config.toml
n_experts = 160
d_shared_expert = 0
activation = "gelu"
moe_layers = [0, 1, 2, 3, 4, 5, 6, 7, 8]
router_score = "softmax"
routed_scale = 6.31
router_z_loss = 0.001
init_std_router = 0.0067
lr_router = 0.00379
norm_eps = 1e-06
beta2 = 0.99
grad_clip = 1.0
steps = 2866
dataset = "wikipedia_en"
Below are experts of layer 2 (counted from 0) of a mixture-of-experts language model. Rows are named router (the router's row for the expert), up (a neuron's input weights, with its number) and show model dimensions 0-127. Each number is 128 + 32 x the weight over its row's rms, rounded and kept within 0 to 255. Numbers have three digits each.
After each expert's rows: "gets" lists some tokens that make up at least twice as much of what it gets as of all text; "mostly gets" lists some tokens that are sent to it at least half of the time. This comes from a sample of Wikipedia text that the model never trained on. Tokens count by the router's weight.

# expert 154
router:133122063150160125116177121171093113122183173133091074136083144117104101147138164156154056158085133115092158155163168144180072123109089143125151133096123179092089100098129090151138144130160139118121141143173143169118176068105117116160108090057124094123143152078181208058110137092095139109144145139156125117138157112132114085174129146125116149118154147098149124197150160139196201121154
up0:072127099152166132132166082125173103131171157084174076127115141174114130157121113134127053087060091133130165155109148177181133092174123104144116118164183194104173109134153096171090148131150103116124162175124097157160107116141118127138167104087116106117159095127190144105074149097110148077180197124139103057106146126136157098170147150107088150136193124118084113156131167157174164109098
up1:124088111108118136121160084112073152166116150123142047103068151135151130099099144177094101170128141130139134147186135136162109135134136153170130084112094101121119151090061088114170114125156166154132175113119107092093143091144114158157124124040142149098127125098085141155115167094084147125086112143093174114188156057123139129150091192112086151126091097098101058127181188130123099061173
up2:132142094137099106174115173124137112123128070153139090134133120105114100122152112098106153173139140113093147163123113113193156096188149188158104103099176190099165105155175151117093160095163111093143195108146193145125099126113105127203127057114093088046152158121057143146138121164144174155114133139122111149091136059104144111179169133165127146125104163163078093088125178152149093152159
gets: "ic", "ed", "um", "an", "ing", "u"
mostly gets: "ition", "-American", "pent", " size", " relatively", "le of"

# expert 133
router:110098127127167106134166098165129080159165124105110078127155135087114099192148178150159107151109155142079166098149164153167118108115103177176105112104133170099103101101133115169175165064154127093136081170155174171105173092168157098150120084115136128109153155086165158078098131089090130095098144171151089106151186103091167058152115139153101144101144165106109096122166182187147186094159
up0:116064107176162083144176097165154073093156153095120084156168171114114142157172135142145110145120171090098162137158126150203122118111080145154133120095088166111095093153147108130146143109148147137155119141150168174045161072195112149156142132079145108123139166081111164108129129093121149080129205162109120093152203130076152100145125171136149157040143137142098091130145137143144170100126
up1:064065128132137108127135090180086080165169141142062147128144105149101146141129111164163081131166187101094168105109103150136114086107143165187097077107124157130117134101122092169148142079176178132197105119098115138133224090132136146130094098096162136141150155078189121139166114154138134039122165127187102066139144101113122060149140158124110152135121150107103088134149149141105152134157
up2:095117090155177116147165145120127106178198168113111121171121124110092102166130122147137077173097139130115127118133163146127043072110086108099091072153127167082132094130150115192161173110109154087153092152130189143066146107081142126155074109114135110094133148117150146097098143133131181143092161155147110082152108064104163089153096116150090188118154105110144103137182181124119192059146
gets: " | ", " |", ") |", ") | ", "-", " | S"
mostly gets: "  -", ") |", "|  |", "- St", " | E", " | Ch"

# expert 49
router:107106120147159102162154089170104083154167142103111092140155162083098124156154170165161091145098142121078164104141157177163111103110106171156108112116147166075090114098134099171175164081166129095139093182170170165079163072156146089158096080077130113095152160105148143078108129074105142095112127162157121122142171098105164070144125156146117155082164174106097104153161188177156174090152
up0:144106082150163147181105086136070114158118157122094089185090149120092086103175089172163082150094121111096125096139126128134123098062095196185111127108149163091138113096121099199089150140157202123174124151154192126080165099130118152141130129118139078111125180073150129135094104091102161119114158109113109094101117140139175081161122175168140126142112138057080120185103175129099118103142
up1:102096144111186089167127088149103091157173169099078062119169112123045110151181144121170064118131142095100168130155148139211104064111132149138139110097099122104084126114131132145143138124193205100108120180163163116118176107117156119193126127089167106099144144090164092136140140103139140119089132137143118077144111116102166151143114151158167122082123189084135065131161173140139167094132
up2:099095149141140069165155170140059106150156149129115124190093155120095110148117157135200104133124109074083146094163109151132090105137171126181100079082116154115075128116126045149109146087132172149151115155151095151073123091139171119107136116097147086129157159155140174095090142098062143117119164196115094061161123123097177112141111135168143111142069135076093184110103127124160116163173
gets: "2", "1", " ", "6", " N", "16"
mostly gets: "28", "27", "26", "57", "24", "25"

# expert 21
router:108105134149163108158150088174099077149173140106120107141148168081099124145156161167161098150094134113077166099136157177162113087118114163150104108126157169076084109101157101174168174081164136093146100179169164168085153072175150100152109082076136111104159162103146128084089132076113153097106138158160124111145157109103165066140129160158124157080166176123103118152159184179159172085168
up4:101109087163115075130186153156077139176160155103132004130146166118112159121119150151135115175098192112134117130149156103147110124154122144151118115128141132095151148108117113140086176060150179113138085146150174148128162065181145151128142127091159109168141144131141135124121132071085118142116198180103114098144170137106218110161049132143102100114162132146112126173143185164124143117175
up5:136068129078144089120132094128117069149134184132101125153150148174101099122185166207137099150140188127092190066129122136151110116111118156175133136139147185140162090087161121132120148135146140113131136148170180149116150166175135149129129092110201156109143134100110134127047151110136146099087147133124131161157172075160175086152126203127067100132090169136127129184093187151179117117163
up6:097125115156147113150148114157096071151157166144080143181147159112168125156160152198139128136055149079107177128152107088155133108099120095132094101107132116062051075123181107163110159022192140089172121112111110181064175111135178152159138073134132090138139159116128107171121129123124146139081124116105092098129146148064185103124112147152129123115158160117095108138118145159167116101148
gets: "1", "3", "6", "2", "7", "5"
mostly gets: "1", "6", "3", "7", " electoral", "s in "

# expert 42
router:109104133145136041145145118140135121150121124072092070135172131049138135159154174138154096136130194112068139103163137134168118083115087184202071127122065152101121139099154150151147154078164165106141138137155137113113134080152181101138115080085154117087159155119161126128110163090113163097060126188117094111166129113118188119126094143184109142092098142125136065121183160159152141109116
up0:167127132148147100112107100143103056119167182080150159172113145119135122156118108124090045102121181151103078043129196139181173159089133145108098151130123090127052155086160102071077132112138154131187127113169154128095172103076083098126123167092131138134145155108086171109142130078125124087135139167130118140191087140168138117095157157137107154102129131078164101158160180111114112134158
up1:142124209120188079138125146113117103093132118082124090083175144178103095179110094106193149169150173112088140117122164156141151146090123104178117097133163150085180163139115138122129098090110119122117131129140170138138114138113180189119119119069134118119116150097190151100121163095100169097086166088097111084106136154019164095122146140154089111096151094169106091194169121131182136105149
up2:101156134141163147123155102124131122114121150090064114138140170203116112146127137098185099115125114089152109155134161125153129144066066082167086080112076172090126108148116127132099121118141129130134116105143143087133106127091181154145123058103181168086127168084178146122104100062116168125083106156156132116088154173081160107067080154119138117140099150122066069145199158159151135131214
gets: " | ", "ip", "–", "th", "nd", "st"
mostly gets: " p.", " mi", " Jer", "rd place, bronze", " Pa", "CP"

# expert 38
router:125067136133133083134165101145107121162132111076076059139113142127133146127115157118144123121136186124044158122175123141195150112091140128177064120101059148093097142117163125134164143096154200104158125138164146141108147081142171094116117087087125132068183159122149162135118126103112153076054146160126109115164140112090206109157097164128070121106159140109104074132149154178170130085111
up0:104089129115119085099098097117112106139132102149144092145169189095118116137163098135144127061050177125122116149152142160094134093090109133118088081132118163139120149081157062132116162094122162101107068120129128124112133095156141073205109154104135123064162161134168161099094120113118128094041144167102113156130154020089175128129134153143096143129109135140082089128131132212170141105153
up1:089136109130061131220121149110098162082156107107128101083147098074122098130136093099096144133110116099071116078143144119148110123199121062140116167086101159099121123099088096092193097127170085126088155116158127137064156118111101086135138095114133148087155137123148137124112114131189144132108141119146124086137169189141192117140093124115118135055050137058077155140139105142110169155178
up2:139098083121117096113191063153077086148174120136224090169115158120122091165155096137101145149098167124102125109164151112166127141074200128073183108100169147120103118113160107149122113154167133095123086148150162158106187161100080183095157112156114158100146140159091098134136186131110127064113156091133130128077134174140100124139047140121141148120121182102153115149136146110197135153169
gets: "or", "ing", "ig", "–", "an", "ose"
mostly gets: " set", " Jon", " man", "orm", " contribut", "ose"

# expert 78
router:107133144162182111159138071156119071134158152113123102171128177090088130133144179158137104159087140116086153080145138156145086112106107144173108095099135164070113100085120105158167162100198123109133119173145179143085172086150149101189091087090140119089158183122146117066088131076088125087110126154150146109158166125134144072150117147164128154101137178100098127161173182165160181081162
up0:095111122132108089194166082130078109121124231143109113177139147129055122135158194177118111130108131139120149107154145100110090144125148111133138122081116150096095063078160116137132121136155094114127128176166174130130189118131111112110114110111188083058091200076156073106083172101064126099134149107132149126172100090096139104165135091119128097116139154102117101192141151145141184127152
up1:076066118156108075168152132187126091118136171094092125166126129109097114142104198138099143108107181094118147134131131097224118139122110159157135097087106158095130128115145152153167176146135181089142122115188164117129163076120171126163118099137125100042139145121128099137087172093118117133095179128082112120147131120136147092194131173140101113098103169121124098226161165101132155095185
up2:098128102123123110147189122153165086139142097075117056172165144145134090141160117146208084138140155071104127090144136150118103144115099180202117102166118160134148087127137163146118157109157149116163044161148167172084143082108109134198125103114175102138185129119152149133104139096104156109075129169114132122129158133093158090187100145124142107135198171059117114146190138141151161111168
gets: ",", " (", " | ", " of", ";", ":"
mostly gets: " (", "a,", "er,", "a (", "i,", "es,"

# expert 147
router:133074070136173095135172086176118110141162149124105094180154133116106106160101146121160076174084171113071195133163136159168103136058109150145138087129103162079102141098118112156143157120200166103134071152151188148121166101142109133128129056105111111098152168100168153094087139065095112113087150147160121111154130122111145103167110157142122137114125166073133117189165191153165154085143
up4:150119145140193126125087129148109069104148048118132139108118113124155113081115126074212142170131137078127113033202146227180066136134140123112147168081131171116133131126096090173155083129159125124157108098149152108122114104138146132148100144116116103142144144131144083177121136155127126078107153095147160128133130141101103077132127206135114069180145148112121179142175120077078126118120
up5:164105099102136127156145173151083122109193180122156127137164177130133106152136107119121116140082114120152154160162136135183065124073027126081125114142110108129088108137150132108121122113132091034152175163153158143119148121117130144110141120065145000123149158101151135100145179123092149096159105110150143139133100126120142103129152200101096135138133181057109137141108086117118119073150
up6:124108124124132114087134133154118138132179137132147108144140138106069101108121108111119170096194165148096093148209119109147115165104116134143145131067129158070117144168105119117082153151175187139152059131172108115109128085144116150116166175114140080093114201141124103137147145107175141117127119098123075089090141169142140164074144107107058149162158102174024041127091110137082151139146
gets: "ian", "an", "ist", "ia", "as", "at"
mostly gets: "ians", "rian", " Spanish", "ian", "ić", " Italian"

# expert 31
router:115120114140144108175163138151090081138173160092151106145102130107116128187138170117135063158110145121078141137160148127166106112118093150181152122105148167087138093101162069144141164104162164084177134125171168198090177072083138110135097106069135055106137155071150116112133151093154146074119131151134126140126183145128156106170086166158127153064169156095163113182177167140186134105162
up4:128189149158153135144093080151149101178211179122124096139149130075121141155144180140118135174108141109081137125091132103159147131118099110065179145147087148153125092119141134177090126045175112063143069191106193194117161097146153138156094094134140120130125117133135117077126085103110084090169159093156087112112098173126150086122125158171100178165136177095142166167115136118145146120160
up5:117133144157143135158117118102127104119137194115139125099161140111136104172149088190145041113106146152125199067133119118089110124090119147140151146130089111115126036106145106149186157106165148100172075159115103206107085052155126116150111098091175102111142204121146096108123148098125105099144126160134105100156196115139117126138094164179165178067180145084129099135151122141112144076117
up6:150121180189106133210104080130114134122137164138165128121204072121106047155217106128119068134114070076112127147111172140127111119129137144117083079134154127159142128129102096154145146076156146070154159125148111117143115072172096064164087134140122077131150143130113124121097116132147161170135141099187113083105186072099165114168102162105123133086151118138140162159120129155140177143178
gets: "i", "ell", "u", "est", "au", "is"
mostly gets: "ala", "ious", " Great", "ali", "ell", " London"

# expert 64
router:105091106153156106151155081175115079159163139110089099141126137079096135172137160160164102138102150118083158112156163152170103106081107172164099110117131176084089113103142093177170172093155139102152088160173174169101169066157129091154123072079123085106151159101146143087125135076104131087100130163153126119160173086092174077146128164146123162094170168113105104156167189168149156082152
up4:094154067146091118164114136158106107181131127125086091167162189116119093154135135158096092149106133114115112132125128151158101105161137127100049064117161115179115088105139121173126144041193122120180130148195121145133142126160120115163128079107110024126108196090183138112082118128121143099112135132108092070121162067131122118133119186200094096104158122148094110139109153137126158128153
up5:140121077117079119143100090180163129121176164160092088172122131074145131139230116113106125104156147079093103133133126109157077093112083154131090133132104158135120123128118153174124101085176121094083146130180136156107138079098118082120114047043155052100183165140139186097089177110105153126113175187143115123133097115132172132124084138136099091156141096124150120139133166165137169104124
up6:108125079107097103100132172132135082086154146106134106122143114144134086166095128157106113140142119127127201171125139172147113120031102160150110122139107141133111043168146159237117152096148158126125129110177112161125172117124097126113133104083150126067096196129180122118113174070144201113138172198181120115142158140158150099126150149093119149112143129106124085180145198148113147148101
gets: "or", "i", "y", "al", "er", "z"
mostly gets: " Pat", " Mer", " Ger", " Ly", " hy", " er"

# expert 101
router:128111100152167103137156114151107059120187139084060082152128122119126144176143171136162096157095158102109161090154185196148107077106109133150106091114101142096078121117149070133129154068156150109158122166145136133102152100129112056161080118091137094116157148111166183107096160097088124094113135161166085101177147138098141076138097179165062161095167155113078102133158130125161169076111
up4:119132119073116135089136107165180147188094124103114098112097157095122125159154123219144169086147124113142139196168154162107080218189138090161032162086083169122116134120144124134130144167139057120076118132132124156187142110151202159115153108125138100136120131128118154116171125103159166125130156113155179155138198160124113155134106073177191158122117154098122107134116115142131113135133
up5:097126169011154119095114128107131105100096172152057118136163133123156093121115076117190100113117120133133177103087143122117112177136047149088099190131148123136107122133133123126156119083102143120178095154166125149158135126107090076166089108127134114145123114117140201126099178139074096039064096205127078089174097125112123145156112141122090106124131155158084113136134124131144114143086
up6:115164163092066109115138067108047140140191119136099128132117204175140152101117094140099113128090194147122095154148162074106135079129117116142161129186111141088147143006252110132172155126164198138131125110117138155148097109110129103120151158120136097129110136130133140111140117084136161147124133112145174116134087090160144098136097163117115104119120109129182161151144153112114102178130
gets: " of", " the", " to", " of the", " a", "'s"
mostly gets: "The", " of a", "ing the", " on", " its", "ed the"

# expert 108
router:113075093170129055173159085140108068155146109111115101134114115075115150169177165175124101140125179092080113096212165095147124143107145149176084125120090159109090113078163073159156126106137138128129092112181159150085156062133182108119132119098147104101146182088146164118131137108101146049093172172100087119148137108085163105100121147146085155120162119096120094151124161165154157117089
up0:088119095089144078155080114172108128146107146140114077120129135070138104170126169166134148153115181092116144145111109146138072074140098093130097141127097099131143082130135107131089239125107147126126103135210111125121092128116177154126128059113164091100130181123155125137096149121129117114140162180102116062144215106111163146149082126145120150081109108135105052156120157170186117068101
up1:102091129126125077199151116164141114139120161125152106164144118070104120147223121204137109136124150113154087089121126132153153109104139189109118140069205132128117116105135170137143089142116165156144127178160139094118154081230111108109129115130161091061115127128124102154123168115133161096125169099109110159120151195099184106115119090137131170059101094128118105148136173141160157050113
up2:199117122125110045156159075157128145157171125131143101129161145150144174128105128097132167106099140141108204157159131137171118125060130147105153142095133170080118131137143093161174106153148140130106153182113205102145115154149193117143142123096178097089171160163147096064128106097135195103044130105135126156139123110104112112156081118179119177132093188060139097106122116117107119084158
gets: "er", "f", " ", "t", "g", "ion"
mostly gets: " used", " sent", " lost", " married", " includes", " app"

# expert 27
router:102094126193171121181155125184121075146155128099129071121173125112132106157132167160145134121096115114082148139130139121194132083119102192165115133117109193064120067128181112181187160100125163106131076157172173203106155086165155112158129107095116101133155161107175101104122154105117175057110178182139098098160160099120155131150131132143114161117127130124075110146146167144155154080118
up0:134098110110126083181122110134112181120147143116109091133118114096090090150123151171131098140098171117113145141162122175136121097154069141174114119097087154145127098111153158165134111099137152132142102185154117128133145139095165107149089142123152161110239192072089157122087196131124112127080058171127088073162188103133171094193036094104116153114146121101089108144158134159132160098102
up1:084164125136150143131160103123123119156142160160155068147144170097137142144232209126155101145171110140099244110089123135143114130121062116076161118145136133122084121115185094125147120117149147076148133140166159160119160125180101104142116067109189130104132145106159086126071120129121185062129093123152154112137140111087149089176106164135171131126124157091119109182172134177122159123136
up2:060083107134164150109124124136089086183151128071139081122158167133108061185131176148185148130108113113117143128127125126124122101106103117189084116107142147128119092122169143200169149099122141106118105132156122194104194129160138101133105125152140120129152135122204142144090166134118180133090194198170148146169146059110131088158152130115132164092147172107052117162148154151185177105130
gets: "a", "7", "ie", "l", "ur", "j"
mostly gets: " off", " La", " south", " ro", " red", " north"

# expert 100
router:112067124152134078154146111139128072160151119092105102168152179103078128167140125134145114128104149130069156129116165144155120127111117156177084128120113140090109113109144116170144165087132156053158130144138149173084189098193153085174080084087133105114133179127181151074118183083115120099091134151136123106134137113101155079150128137142122129104154155112124059163182200177175207097150
up0:110175141128106116143080157143131111112126113105089133144141109106151084103136134150154141130123094145128124112089067130121074109134105121160109146096067158159120135118138106164133120113096127042125136148130133107091074116146186143193074098136099071097130102164208051205111116186136153140112154161160135124155111117117138085206109106147176104091157109101127118200128118127117226088173
up1:076102168171102144126178118126123126110129142076074124109103135139148149109130132156147136114118093133150125179109119090136034129122133087106139142035151142092109103140169111145112077103130118096122133083140151140125131116160132135201036060127139150116105141151151139074122127098135094153107137111081152138109160110155124093169125138086142154115110156139152176221129144125166245085166
up2:090128072160112139136181158127123138110147152141119144147099143160114113132129135137115098155122157119124119030142159164132179115136117216137120105164129130098062165000127044133120185099118126065182109124135122122093136127172125063136165135142111162139112127119135155134016085136119133072133167142139063117141145131114113114115129131143112142136187148105123128156121124123140152106129
gets: ".", "-", "S.", "s.", ").", "a."
mostly gets: ".", ").", "s.", "\".", "S.", "es."

# expert 23
router:105096096152177111143177120149091108144155132099071105163150189123087120156147137126139106148093154097089135095151165187134112115083148148149074118115106127102111123103167115161138137074147141078145101142149124181076194098168144080167108093091132090101144224118149163061097154055116122084128133138161097127150149126103176097142128126137110143139146159096115081157158185157193184081114
up0:107106101106133096108097157139084109090143109152156189125146201147134061102167124100108111121195129086152099062135128158161133143110131159106113121126120161178136182188081057091143116138105068105125145100138108071150178099150187113116096150094168084133109106109160073107095102129127109148122163144135118131129094096155085121179113139120094157147140114112063123214104092152052151112096
up1:130095099096171136118169139118100145093120141187097142183106165137077128107146137141118115154111130121142113085126171172125130128106130203134123131155110142079052112080154020123137141109105135101146095166144134172087183108160101119155164136108125135102088157132133181057029040115142099099157146138169072131142142134085133122129121127125086141147099189147139144195108138121155112093152
up2:078135161107121098149149131142058151102118116115123127106134182130148093113118098167097111106064155121077133047099135114097088138107068056121202125098146109105080088034148164134112169163133157129111119119131105106101145109113121073127209125093128084078091193116110183163096129089117151101156173126114159142113107112119097118114139141116156121101158111130137141177158197110186104094143
gets: ".", ":", "–", "s.", "==", ")."
mostly gets: ".", ":", "==", " =", ").", "s."

# expert 70
router:108113113147163110156147091169108093161163139099111093148156161073097123155139178175157102148094144118081168099136149175161114101114110173161099110109138167082086105104138107174169158088165132092145084171166178162079161076168154093162111075087134109088149159094156133080101121071114150098097140161155137120146165096104170068146130163136116154099167177096086105148161186181148169086141
up0:102106094159128109147141109144069103159145157104096100125207166093127095156138169140132110159125148122088108077135177160186126077111110128158110145107078145118115086129140106187133148105160145102112111178176171140112123086175148111157101087084106119107137127059168176058090177098096138106096148134149142098189179108101170114182164139164153157049151119134111130175174148180153148102145
up1:104104123156087105158152148166151076148142173099077110191086135107106153131116120165127163132128101132070127125152135087159087102105143163124106136122115151118112119131169130166073131111186195138146141156183118160124145099184152115121139141095143124108138124117165149101150209037117134104097145087139130146112170080077193121144105145178038144067122114134133069180140174128154162119186
up2:142095106150176144186135094123128120160134109141095099152139123124100146128116223200138149208086126150118092095154154111188129103127094114150062140084133152124095122106126089205111147107120214126103061146186191107123122106140151142140130096112166133139128156052154142134088116108128135124093114156083151129103160060112172119211113164135157179139150128128162094143112146158133148122116
gets: " ", "9", " M", " K", " |", " J"
mostly gets: " O", " District", " Tom", " J", " Am", " Team"

# expert 107
router:089067140162156100126172123169140103166161142079072088159199145093104146157099192114142108110143140137084161146121174128194124102090102177154088127093061176082128125110143139139158167107158173092137104172143159151127131073129141109159120058094130132112149129116174122078113176103126121097080129158147075109147162091071181124165093149146093132113079136127113079140176166152139160089143
up0:126111116127105135109196109181127065197120108114158104143161136145154119138122088097140112127115102145094198144131084135103097137041153148162147081075158137068147126128127138123106119056129177051154088133111202167088149129128142123134104108126167130081086112146116162079105162126121164115073113137164096096098152093112119169140129143097117188102136095133096073139207133163136132080168
up1:166141083149127098136183111141117082187176110092120125099131125130108102133111158157159139105148212107131088135128210132105110112109150123122170140044099121113115105104099083134091111080120169125176103135121143164102139132099155070109102162123137058105165142118103173119130139100053096084160128172123092102105150080102116098113101212155079144135165145089216139095093133129128157094143
up2:129124160147129103171194105115102156106152111032112104151142109126099132153123151146137143153147170117120125107181233142093127133094096223133108098084173116168130146132090120144100057091175155124169056148166136100140124135117164132147132143124139040114119158117178191132132163131155157119150091166111066127102157164147160124088107188158101188135134114134129094116160121126122103126140
gets: "p", "e", "b", "al", "ur", "m"
mostly gets: "ograph", "Histor", "mathb", " Cond", " mark", "alm"

# expert 93
router:110118120139156103157158090165118093150171134106120091150159155092087112159145164153166099155092156113076159097138150193160127105117095164160098109119146167083090100100135099177183166078166136096146082163170176166084151076159144091153087084085138116093148160102145130078099133077105145102103125171162119123143173099098168071147129163145112150088172175106101103149164183186158167092145
up0:111128112136130134094129147151127086185132161121163105171191227139128063117129130136152107140104141121122169133108113133168147143084122133155105117094107117119092100130159126160121134076171167111167115141164136167133102108127181155146084059081155036048137140136148125089123178127079118123095113128189097082125162135068123113121169146162078130086092116137154086125163168165161128061171
up1:143152113136106151210149101156110143192113151080133139147168152149092131119136111126148092139119142100111141119136135175131144130140077144137091139117127133116064133101132082125134139072153173074129083162200173163108136101182166146112055127098159076162121162072127144099106153131153123138093140198159066122152142096105162056131095163158112149100181105097100124190152123171206096088108
up2:084090152155168126168169141132140136138154125104104097125220152153074102234118144150141059140107125133129140102135156146147164063102129109153073115060061146136103119105173100162145117096107164126130075127136194093100114087107097111143049110059166110093140084102115108121121152093147170112063134180162131091170119151100128088108098138133136119144145143107143142126117088135109117088152
gets: " | ", "; ", " |  |", " who", "015", " un"
mostly gets: " campaign", " fight", " Cole", " want", "938", " woman"

# expert 44
router:104108130179173114184133110157124103140178153122097111142185178081086119166119144149143130165111139136074146065129162144191125091082111168163089106149110171089104086117140142147178150065139122063163065155156171173105143092180157081160142087119172100110163145071158139086130162108090110082096145157133103125151150108116135113200108151167108133111154136115090110158165160154174162091138
up0:091067158156149055130142116155038110136148155129083090132126124114100088138105158194102101148087129106108168087163108214129059106083080148133100102112089187085091143113124124132156118092138115125167100123153125130132135110126119099165109148093127101081140107107141159086153186047096127099086148149156139102173151071106162127147077135157082156071095122125149118179131115146134131074144
up1:087132123150180127176159082159134106117158156100111043180180127113094098134139132180134108126121151056081152151084139171146123110120137115195090105126135149116135107090118104133157152108150182118137057178116130113124144113171158103128099118116149119100187181061165125103130116083070116043079128143121115096113158139104155084166130189118118179186093138102142082164145123127147178106115
up2:144096086163127081156133147153089105139130175095111126157222157110089074107132128134142126074114144155138127102136133087159070085107110123145125110121153148159188120146121121048121108057146144147150182119146163151157124131133111110144130118103183148140154156066197129046151149139154137058126080150160067052142112077134117099178087121142066147144134122183107119149140108139137147166137
gets: "-", "\n", " that", "|", " \"", " –"
mostly gets: " \"", " that", "- K", "==See also==", " \"The", "- W"

# expert 33
router:092136101150166113149149092179084086128139149077097112150128121112101085158105144107187092135103137106056184127161156132140094093127128132147092121092121188082107142090149104175135171101196128134146096144142170149116159087128123091166109088102131121081165159092150106116106160045101164102090119133179151118135110130095150080146129183129147148062167157114120092173175195173172184106137
up0:148102170137145161145129102150103143122169139132106149139110149127105116154147090141154125156153141099022161132080119138105136106130142172104135140123123160139118108063071090130134143134211165144171125098135166114134163109093111114163092101096107054125090115126168097096136100049148108116177102173194123090110112125116146091151177187197147110058154187167108073189106114105114140124113
up1:041120149121080056146163124142079107114131119145115085119112167146132105137101092159126145157100166119064111161136107104134123089143134144153114126155121168046124108150174122140140184131144191065075149110157134162107137078138186133182130111059097132118119126069128081153099134082096131070064147149104139116151105098123175119158082133127128109066150145120111063146136149109146177084177
up2:068170121188139158110115083136085136097130135113077143145108088136059101119174111126182099098070082074136132087090132105124069088132127128146151143084063169075152138123146055129130148108173091142070138195094172137126125110148128127155097160135111119147129117127115112147072126087122211130127141117185158095127124148128124094164125161117150153052197185111116134168130126132146171107154
gets: "1", " the", "an", " it", " It", " her"
mostly gets: " this", " It", " it", " its", " her", " Its"

# expert 1
router:128140076170144117136135049186105115140171180112075128148113151124096118178106174143138087141095120127067150138149174128171044139079128125158154128090091172101096123107165076147182131095178152098126117148150188146111201082103178116134102115098123101125147170128156160067139101064072132125113141152142148125114119126086143078149108162135103153120131175081153166162148159170157150112168
up0:087136111145146089087135091192097130120166147056148139156131134107091134127137151113194046104139128011140160109188176176115132124135142127115130176081162154164068134120079126134158124177152132126087128109145148126142144076141159158123186122085081116071110112157164191126095187123109176083146103145130170127114135176161132079137141124142113106122189156098135132167141157140126148130147
up1:107118162154119121200176113099075091136105093127108094139129152123138134056117152135116126121100152183135233109066179134114092141167054114057139144044127145145124116125120107137157148116130150111166123110119131142139125103107127124113110134134134057103126186094171147147067141129072136107120184131122141078082121087132142121128109107157123141167132091152150103241152132154068127115142
up2:145151086119111143133163124104090181097140161128106080125181169160059182108128086123200164107099110149105171126130152132112103146096129095064128115124086138080136148137158062181077162105139100140116153158131146102109168115118139107136096124125149141072136137180145160092153132083142091180079089149225112207069167099124121098192112129125137136080088134129171141181145119142138149136135
gets: "ing", "s", "ation", "ers", "ations", "es"
mostly gets: "ments", " position", "ics", " areas", "ator", "ition"

# expert 77
router:109106124145159099152161084166111085153169141100114093143151160081095117159145169163156102146091141120078171103136152181157112103107101174161100109110131169079090104101131104172170166079166130098141088175166176164078168075157148094163105080081131119095144161105151138085102133075111147092110131169154123121147171106100164070143123165153123160084159175109094106154171185183157168090154
up0:107096106137102052148114119170109122122149155081087048165129111147125114174164175124168060131157154074102131084166192117159109063120131109183095143113080121120065079106164139156177127095156129115106111154175114138121151054110136114159113099068120092096137145090144153118082192095122120093093165121129131108145130140156140105166134120147125079122107148094164111172117164168184148185152
up1:098098089137144145168133090127079091104165119088151125122126152136055077194144127136128131138094148078099108121140162155123084146101142198157149154071125109121093079033159063143107143126139163168118132148162171173126127109136112085175105125107127119087173132088138144120093181111153122078132145147126134088147187075154163064165111171122123163086103115087146114189111109171143177086140
up2:108081106176082113147088106135103158139162152106095023131168120120092124148128173131163122155102153057099177116130162179156129077111117125138109105068118125112089087102177079143124108104129140096126172136127145131118106100096140105182044163143168100100135119164214160087132102111107148119066157158111108133172156083101164137187107139164125136115151147119115077195176129136141148103119
gets: " |", ")", ",", " |  |", "),", ") |"
mostly gets: ")", " Robert", " Harry", " Martin", "),", " Thomas"

# expert 115
router:114117108148161106160155081165115066133167134101111080134155155082106124165147174142153101156109142111076141114142158176151113080100123176154080119106136167101083102098121116183169182078163146109135083165160159167066158072178157103160107080078149104097158155117142135079117140074106132113100127169157099112145177098102171069135137152144101154094130175116108119146166187176159177090148
up0:076130098164166123110161103160101087114161138094116080090131151094113108166168139147142130150069122103115200064141165129133094125092123178155139101121095126126132078136150134201161122125133137123137090097155178155126175087117107100146082144120180142107137158112121148103156186135089147126127099158144062121148178072028129111179114144150120174107163177164071073149139142153176145069144
up1:096095108153124125112128097147075109110134161090090083189144146170095107151145122160109121123130203067108147136182083188128074107081118134146097132101122162132087090056185105187134185115146187150178084091166144153157136125145127110113099104112142090105152124130131093097088148134098124097093126065151091092144118107130129128111135151161054186067149110100097081144182184142124141142150
up2:131136133207138066174157126127138133173127135135080128176131154111166118107150159143114117081098227077089133146184099140170130056088139123066121095115153157145060136086140147197104171122140163128137146128169126174133151062116152130165094083096133139112142183149122152109114116076115096098099164172165129097158139141122132113143098164096088161121163105104157155178159136154135156149195
gets: ",", " and", " ", " in ", "1", ":"
mostly gets: ",", ", g", " +", " nearly", " top", " in "